python train.py --d_expert=64 --activation="squared_relu" --moe_layers=[0, 1, 2, 3, 4, 5, 6, 7, 8] --router_score="sigmoid" --routed_scale=2.5 --balance_loss=0.00286 --balance_bias=false --init_std_router=0.0339 --lr_router=0.00121 --norm_eps=1e-06 --tie_embeddings=false --beta1=0.95 --batch_tokens=[65536, 131072, 196608] --dataset="wikipedia_en"
Below are experts of layer 3 (counted from 0) of a mixture-of-experts language model. Rows are named router (the router's row for the expert) and show model dimensions 0-63. Each number is 500 + 40 x the weight over its row's rms, rounded and kept within 0 to 999. Numbers have three digits each.
After each expert's rows: a language model's description of what the expert responds to. This comes from a sample of Wikipedia text that the model never trained on.

# expert 37
router:512426553489515463485565502495439555443487465429461517468483504466444519393574573483491479496541544504485477451433444438551512554440487515517498431513572544447498551457483521479524418535468565
Relative that, would

# expert 27
router:501459539478537480474555480545480586464466482456455511503497522460454478464541613471487474507548543516504476412452485467551531558465516536521463469512540520475469518499500547516569451527459539
Line and quote starts

# expert 42
router:481476552450495477464537510506453558441466480431490495542508532501438498460544569501467478526611551477510527413447506435518497522464518510512473448537544509436504531508481498503531471545456527
Agent and goal prepositions

# expert 30
router:539513533419474485443477460552449530472523435479426520485500507488490530461497554511479510462589577474445502442488426498525481568471508540463474467478486536511444515443520458511528448552483596
Nouns, pronouns, table numbers

# expert 61
router:503482561457531494468538501481462596450506493455427534459517509445476527418541574499470470525550505471455497445484516443530515572443541531486508454537576537449474511468503561495513451535439549
Modal verbs

# expert 43
router:572473544412527487463498429494448580469511464488431514465497503509486485513490587501509521447535570506466519444481465486507541603462489524454514490484495552447473517431540502557510380557498573
Taxonomic author commas

# expert 21
router:498494547465513454453513488497453540413495476437447517522514529418454537414489622475457494496534538481485489477472486445516520562481524494517483454505557528475485487492532495504553453520458562
Of after plural nouns

# expert 38
router:502478586480493484490515518475470574469508507435431508478538485481446506450542577465465493516549515501487451442466456471518506571450515497514505458517519534426513499475512494482523456555477547
Nouns before complements

# expert 53
router:572460535410506507489504426489457507455527455490436501532521496499507521447505557550493516407550565498448496486521441497488555590439479517452543485502538562474500522455529478548469442579511583
Institution nouns, inner pieces

# expert 18
router:511479583465495466465525512510439573478471467472419538484512509462438496409521572474454490525559530516508556447445510461528528561463500515509496456499529536456508505501504501476512469553494553
Was after it, degree adverbs

# expert 15
router:538488552405511463463513432545510536454504491481420505524500498499508511463487578490496508469576548477450512464497434495508568638471459540432507481471513517469485529451546457508471411530494569
Name-initial word pieces

# expert 1
router:579493510406531466474475446506475519504508494508414503522525496513481467421477568536502511435601563464466526455536488498482566591462526548445556489447484564475476549444551445554466413541511570
Mixed nouns, name starts

# expert 36
router:540463538483544494509541512528479573448553456490439510473478498476484528443540587507468484502570539473479517482463484457527478572461529508477498451491561543478463514545529473519503438604440561
Line breaks, person nouns

# expert 56
router:492506565389486511414505464536446516458513441459432518500490487515481586467515567456491508483569564491460484462473419490501532561459498506460476487478533555491467518490524437498471454564484588
Word-continuation pieces

# expert 62
router:533445573459516486491545506529461594453522500447445516487536511465487515437541601470442444483521515498468488461477511455531522576458481552544497435510535540436493512477514501487517414562445537
Line breaks, parenthetical starts

# expert 31
router:513448551458525472472539472511443557474502469445449506465529502440434537444521601441455466507521524497472515454449510465502503557455509533480489478495557543469502516491494490447558452577501561
Between, both, table pipes

# expert 44
router:493495585438478512425495483531456530451505439496449535506494499520505559496494607513479501509561571486450460462472450490485557587458506505476467479448475546481469524500497435495488490532471556
The before names

# expert 55
router:487450586519505490465544523518459600476510483450427538482490522425441500396543580459474486496544516501496512444448484477548542545499512483526510478496532546508502507466511526487553488535476528
Contrast connectives

# expert 58
router:509486584437492505444503466569447527446524443472436548499478485517511506487491553542491487464568553494467495439495417495488533571469496500456511458465514526483465521452536446503483432557489574
Name middles, counts

# expert 52
router:504488581460478501465475430542465534466540471471441525511524498511503536512499593483468510464568560462457479446498405510510552581472472497462487490446539555481451522447537447486475424535503569
Compass words, up-prefix

# expert 8
router:556475550432522493471493441537448522478526479500423508542523492511519498445488549542487503430596578487459488451517470506470540631465474529447528488493483564475465537465546455535467452535498584
Name fragments, bonus track

# expert 23
router:554496542419520474464504428544476517483524474487404501513507495514508468452494550546509505426580572465458507458517452501499560617461479508447532476483499530463477522471529462547475399543491574
Mixed names, numbers, nouns

# expert 50
router:495495593413513504446519469527476517437506443458445531505506503490488547487513590471488485476577553485463502480480438485520502557443486506472455473466508554484456512459524454496507482548464560
Mid-word pieces

# expert 32
router:471438538483533463491560532534445551471513477503454512481542516472472508415528598468469455554532529474477508430452508463539520543485512512496537413497529497505479509475507524516504420531463548
Temporal conjunctions, which

# expert 3
router:577477546402516486463513465484492538482542504467407504496506470488492498447497568487492505445600545492450506447527436498497544596469470534420543487474485557496494528414510456545488411540481583
Name and word fragments

# expert 10
router:562493564459518479505518447509458520489524467505420515494484490504501497468468555520481504466579552477450506445505451519489546597459500540440537471439465564496465530427531450547473392542509564
Name-initial capitals, generic nouns

# expert 26
router:494498570413501499463516477535461527446489446493449501546497492519499539445527593564484494516599567471449499462483410502462535561448489497450490479460521528445520518441512465509461448552482578
Mixed nouns and digits

# expert 24
router:518488526472493539539545513541434596465489446450423504461513526493481503419485610471483466475496489508492487451464542473520507556446512572488505435515482570461415481468541508522520438525455512
Clause-linking after commas

# expert 0
router:572457534423538486475488428512461509474527494499421494528520481515494473438520529554479499436588537472443482462537477513494556605450457539427549490489472590472484560431534451530483440534496577
Capitalized name-initial pieces

# expert 39
router:514491555421496505452503461547457525459496429495444512487489498530522532525470575553492496473571572491463460441498406505458536547467468509454521456499506574418488513433541460501470436556501571
Abbreviations, numbers, mid-word pieces

# expert 17
router:510466545453475479462522468555416556455517470485403548456500528480465517413543560505478475535502503512473504423450462456514524550455484514512441478505533547451491485469546523515514486542465545
Temporal conjunctions, line starts

# expert 19
router:536501576472523480601512426523502508514505513518477472562501495514464445464489508490537527569481428443544585463515563531511446585477491524459504527563611534480424492454577532465501509484497519
Main verbs after subjects

# expert 6
router:581500510425520481478481455496473505503542471492419485503511468514540477435482545530521505452574559468459491446533481515483572594454458533422555488460467561465497548462552462515459440537516597
Abbreviations, names, cost

# expert 51
router:501502557446479496407527466529474580447486471482410485489543492506469565475530577461483479504551560460438472459481465457546571558464515469485471444472533537439493500497529487492523398579473568
Adjectives before head nouns

# expert 22
router:497480571459495493483552477519425588442482480435438509494523503500448502412525595503444454482493512499490479462454494446508511546452520508485503462515535548446456497497504485505516434549445546
Line breaks and spans

# expert 20
router:520476565483500471467538478562483559430524461445401505455462513474459551447512559472474482505538506515460536448449489449564498558449534513514466448542578508461466495477522483545485430566427549
Sports and album context

# expert 12
router:570478543409504508481502435512463543463525477489408491509524497486507518459485550537483497414581566471448493461513467496483519635469477552448553481463503568478463530454550471539479402548490573
Mid-word fragments, name onsets

# expert 46
router:505471547424502470479543472493453577448477509463436526498517550456453523444523584476435454479540519491488488443419502456504500544468506544494489467504544563494507540496507488474551422562441560
Relational prepositions

# expert 16
router:473460531434574497502586499504423581478549463486457536480487530455451501443512579422450492477550515500454516433462531514508479572481534559517517477519517563453407529480525504503496471542493527
Clause-opening prepositions

# expert 29
router:497468598491488509467492455517472566452488480492439531511535538506451489433505576441455471573484527470440494439458506466526509581454469498486515447500565490443466501475545528506558455523463558
Prepositions and clause connectors

# expert 41
router:499468522437524482440518461473457498449491465475440482524488509486482543520510629537493500491563579481464491471456419497538552570460523486497469467437494540458471486481531476519501449616496566
Brands, right, table values

# expert 9
router:513501526447513462501569455503457582461405463509439506530552541515434476418508568515497471501528510515499501492449545469519476588464546539540481462510549537425453523494565596462556457542481538
Copula and linking verbs

# expert 14
router:486546536435523478488560477537454566461506515498427517505507544436491511404539580496451498524513520497492511443432531488524495536481511542489494473533548535446465526533479466482524444567431554
Make, which, line breaks

# expert 40
router:559478584410532478474535487495477566465494498454446529528541523485468534401572580474459482477530496500468526455472522444500522587476519525511490492531560516468456505488511512511551423556427568
Table pipes, copula adverbs

# expert 48
router:540444558463480521468507478517494557476500463448404525474488541462476530455559590469468469510515524488507510453484503457511490582459506524493486481505550506462481522508487508474541437569458540
Article opening structure

# expert 11
router:550482532439519494469476445552468533490511461507417516518535475519505518462486551517509518461620585478439492464524464514461537624474465542429544473473489552489471553494551490539455422545513598
Proper name starts

# expert 28
router:494476595471532491477521511523476571481508471446455532510488526473469474452529575480472480485504503455486523461477506449536523568484483496483490475532559478486498506465512512511522432568483547
Modals and infinitive to

# expert 34
router:515443609446520489460529512512461570452528480464452550508557509479438509441513599498487478466536517497482518448483527448497496557473491509530510479497533515422490508461492508480483464563470557
Conjunctions and currency signs

# expert 63
router:515452537523576474489527501523440586496490471521423502461500486519459506475515556426482472485563504493452478498413478480536503546458549500533502458523530550479495467458530523491537476529434526
Clause-opening conjunctions

# expert 4
router:539482539415546498474489444487487502470500475495378497522528482506516479473495532471483492438596569475413504465502484489498539578454501536401552480470480566519464531449535425531478442536494582
Name-start fragments, table cells

# expert 2
router:563491526396533486499504432518472506485529495484405495509534489538485499440489581563477487460592581458448518455536456502484555582457501545440540507469477552456487543429540484565468433526516559
Name pieces, numbers

# expert 35
router:501492573394507489435493436535453526441487434479435526512517475499486590502505627504504485504584557489448485481485453493496561599453485510455498463489510527463494512479506447510497457571469566
Word-final pieces, nouns

# expert 25
router:522472566472497506481564504497432565411472472452448507467513492456464518414528589481481467505552541486504534465487493450513538567468518500537498474532541559458485508476504534507524451548434545
Relative who, quotes

# expert 33
router:493466539479506485468535509530430569467490521454436517522554517441482525424547582503466447470532552488472501480478519500465496553491518508494490456513545554431506535503531510495529424544452542
Reporting and stance verbs

# expert 57
router:457456521463524512464551523512465579455479490456430482464540532474478503389518609502479489488505534514482449452464499477501500592474494479517485449534529486444482501469513489501520443540456546
In order to

# expert 60
router:513446527506501490507526470539508546430456501482455503504511511494509532456544582529500481453518512503486512477482487450558481540467528484471483445500567539448465502470536457533520425538440539
Biography career words

# expert 54
router:487491566449504489467524475534491564482497498440434500472530510472474518421501615462451454526505548494481512446483474432503512561472501498517458442516502558489483539466522495495528427562415542
Location and measure words

# expert 49
router:521505559464519473439542517557444560461505509447408479515543505445492513477535580487489502507544560482463474482493483480555531574441503490449479462512550520474469484513535486529517442575469562
Name-final suffixes

# expert 59
router:499493571402486530447515476545454521465498423474436525500516528504477590464502592515483483461571565477473443476485447489508529598476490521483469481458532572494477530476557468514502461562487563
Place names, dates

# expert 7
router:529504588464487513453488454551501533477536460466409523503485490494517502503474586540491485465569566480475475460524407509500553568455472504437507476468491542457475538471519478525489397531506560
Table numbers, word pieces

# expert 13
router:555468571400514484450514445528459538466532478474425542506494511513502473492492554492501509451572569459467504453495445520460561618460494521435516488472488532486468525425550456521489381539495560
Word endings, name starts

# expert 5
router:529509534403533479464495431528487520469504484483385496513538499490493481450507540458511514443600562470455501459505476495493553608458501535429532501500493569522484530459553454541440423556504591
Word-initial capitalized fragments

# expert 45
router:516461577505491521492541531536450582458496496460464468519551519480433532441539603464471482488496504511502544466475494484499507553456515497559501446518505540453501520447502530534513441546435524
Prepositions after participles